python train.py --n_layer=9 --experts_per_token=2 --routed_scale=1.0 --balance_bias=false --vocab_size=16384 --norm_eps=1e-06 --tie_embeddings="early" --optimizer="muon_variant" --lr=0.0132 --grad_clip=1.0 --dataset="wikipedia_en"
Below are experts of layer 5 (counted from 0) of a mixture-of-experts language model. Rows are named router (the router's row for the expert), gate (a neuron's input weights, with its number), up (a neuron's input weights, with its number) and show model dimensions 0-159. Each number is 500 + 40 x the weight over its row's rms, rounded and kept within 0 to 999. Numbers have three digits each.
After each expert's rows: "mostly gets" lists some tokens that are sent to it at least half of the time. This comes from a sample of Wikipedia text that the model never trained on.

# expert 9
router:409493461487413513556487527561431444507455471509526460493442503491457549483472463566530526516568423559530484548484525444502489489510527530473512533449465456500537476542468444477504450447427431497484523514490528529439454546472489471473476410497443531508441477508557497483495482509478538523458531520604467473544484594530548526536484519562497500555579457508485550561483536532545512456551514447530503563486501554489547523534449560481514460581500453467494540450499520499526451472436499
gate2:546495570507450466504475530521554493539480506523507480500541510557415523556483556512520518524533555488536555503434556500521557466512491520537490438477466441502551443529456469539535515446471529464481478514567511455427539514439504521520472526461525528459412422534511509467536491520467531483489531459557523454529545524469516544589532490555504505472564453463491503516507473563567462497489553499448449505562540438484435511473497486418491501479446483548485543505426476438419565531398561
up2:499481515531554447572472506450567498487532514491580453459484523440486510539497520487441420447442477516521499457614529477497473511530514509453387454523457484451449556475505569563482478477454489462494547423493490554507532486517568524537508534451492518442476449517490499498522509536519513503544486440555505521510503555486445461476512496471465553498425551495520496475537512508464468600517419483531569459531511460545466534431530550525540592429451534480535494534510481546546520460505550
mostly gets: " Mar", " San", " Am", " Le", "′", " El"

# expert 10
router:406523478518473485488515468529412539548470473486523529476488490504550540531538526521549529538475419417598527555524446528504552477521492497514471551465436456484485563448515499566486571429524547610442524468512462504460525511488484500423510465519474519478451512522507521610507481452472452528470556420519462484454495551457555494605568479494485543521528470527479450508474552510549500427542473466449556511449495545469487563545470492493515557539487523474529473471513490539520484489494505
gate9:523522535461559528511567438524512514491432554580534536495538521471516526501615480536555522535442510485512460535505450496475467484501488521544448576465504491525495502480549539513512540503603465364513469557503462574544476484477510530511468514486464528517448510533541534505575458530484538562468536493526402556496507499497415477559470577507566487516452570523482473437496486539515574468473495493483528516493485470511470531420462470570492528454530485514523430473465528484507490556446502
up9:476538494503478536478527450489498545489529519478503508441427550443452465377535535537468547486463464485549496495380559553532519446526422513530539496505502449566499416549530449470499498558485498517534590496479479508476489538520581583504458536465504460501464541460506545471475513503454464515503523473486457465447487485449491470535498543490496483468451497491550514577453484523475532485549487518467603484473531535539422496433501454505502534449471547461590433494559538529459470505493455
mostly gets: " S", " R", " D", " B", " W", " G"

# expert 4
router:507499520500461432495513505617518534496476456485549495429504453421451597473448404510522499524516499485467507428416505524491484562502456516521480507489528474500535501570515442555450572440448480579448535484519499517531558512489546476502516518542440510528416466522519535507560483506490591519473446463470511482438510531537515530520454503497493557529529504522495514481494540522584516397502486470433529501525559568503567510555503486553495529544511542455472509443475486517533480412474534
gate5:506459548519509459575478426560529477464456571473453436529515497547450489538569424470489482485536489489554541446561527458527490558500506530476507522554502537425546496501501505551488520495526485412445509469591507533510550529450581514494489523464525547450472532521470450486459521478532513543503520588546560476485454589497473501452471477572489452503578501462506560530479451540521467441501519516532501570526494570452497528545500520466539466489443477516485501391482600484518502483518523
up5:465460433419451549502496495557426458454482525556483559492509486543483450576510512554487534489465491470587451551470492544443482432456510493555494463523580541544484520492531470466521502475512489513432535567469471471505492509469465472436454535500442497563518515478557482582558456521530426417470537424510438466534521466478535437526498498446520505532444529516511530565460448544503520544473524494569508482467481418474495482537512509520440573478507445550552506492460447529527571483490530
mostly gets: " |\n", "\n\n", ".\n\n", "==", ".\n", "\n"

# expert 2
router:493574492531568475503589465495544490453558459486482450507489492552457494508514475534506470444543510533479499500495496439460473483529525518502510573464438538537498429532612509490488477474482519507535490523512461530411554512509433543548496458529505474579452471567490503521411450509521594490467461512533482476530424525483488487524538487491511483528527459453527592503481580560497429562540473421464488443511566496562502491578531484594504549511452488477499510438471508544525449499477532
gate2:493598554548550405554544486509446574497533444471524559516469494470560544507471570458480508488504571497501518478549531536529508525490489494479606526523499514584488435523534492495478482481475476531466499536541496505498469578528491462515520485557494479526506506532494453496508505447520538489515530560509568501463456551460480457470460472404498517488504396528536442593529579483537544550463495556544527490538528417488477553532515526509557500492483519378464508436459489523484524535515522
up2:485485466551488507484399451532465512580484484504533476463458528495503475571524524509498535423497526559532469515479500508504549436521521460516487442449498466558513477508449497554462556480437540467482501480452521447526557511492510489526464461442549579431393554451453562613515482525498572436480550454538559471466456504490487465560483536602521529543480515484480403525507497425477517475458535499497498513566515467463509462462489472486562512503540517553488475520515551515469566514448495
mostly gets: " made", " found", " held", " work", " him", " used"

# expert 13
router:505556460484552455499550439513521482458474439492513462462568514480493481589541532542500485470528495529563527544493578400455485547504412483505496541507471427500473442521634472515475561498452478507470537419520466504461606514526512563536502496523454575447475478514512507483467479510505520496465512472492452445542452514436569544498517509526506526520515448470486491574492551580501450527568481510452546514501510543480478533561532509546475546544503497492475539493521560510515422494495421
gate8:447456474424532478493499458480473483586515456493484503477532539514569444526440481480549458530470525537549443522547571499545452525451515563498488465480493544424466519556588473538452538530488496488463491497421543511456519465514507490543550526522529485542520548485526392450455448446540485485462519427553487547534499477519551516469436453549475407443424528482496529481489495542511458559541405485438517556486484511480483496554493497457452504455496556495547567486466501542558550522496499
up8:505440472566496452464502374529491496533497494520475461484555551461556480472475562512537507520457532487511431491529504501492468539475553545449528533453423582493535532514510465473520493533555557531526506414496453516495488552566507480512488465523492529493495482529553465491441499520486486600495512453554458469502548427480487532475451495426537492529465492508463504507565481585560487506548493506484566546525395518512417465553489542541500432441495478388543502504481517508534469553455537
mostly gets: " his", " their", " its", " new", " two", " three"

# expert 11
router:417543459506543456528565496450482499451453500447385470425475497469474485503547458526557489499499528519494489530478537521478565515542485511500492562457442509495472444587509485508440563465574469536537539443516558531453524558512460521475451523468505454537462452550472542517555494498465509542436544506483435474565468531509523530485533520494455493562518531465490539528472532474541433483502488473457542519488511457448524485538495518560443583502428526425428470415416501547534477458491482
gate2:517597470480459550439523465437475526471464492521435477549501510536555538431435514533446472509570505505555452512546494492466501553553502495477475575452501533455474469484480529508554507470538461505466471465592445539500566511467497513429448475416558510572470503514496443492477535574527493481525546484502515492466474462485547528567498407482470426487519550525503486494504516545491592489481544450480561494541559542531474528469463446532505441495485540486567512487487466481487384530458451
up2:490534481585520554526490476467476570483452518479516508420515486492455495454462475534484540526538437496469547483567528542584545470553436485448499512492501513564469470508532541458582518573525516437520488499504479457502556553529517522533456427428517512541480497471482497493541496526464544429506454506465383558408488506529495568495509444511513472474555427513549552533499478494500534456514468495497544562494531535447541498514524564485483543491498431490556427542486475523527381492494454
mostly gets: " years", " United", " part", " States", " days", " kg"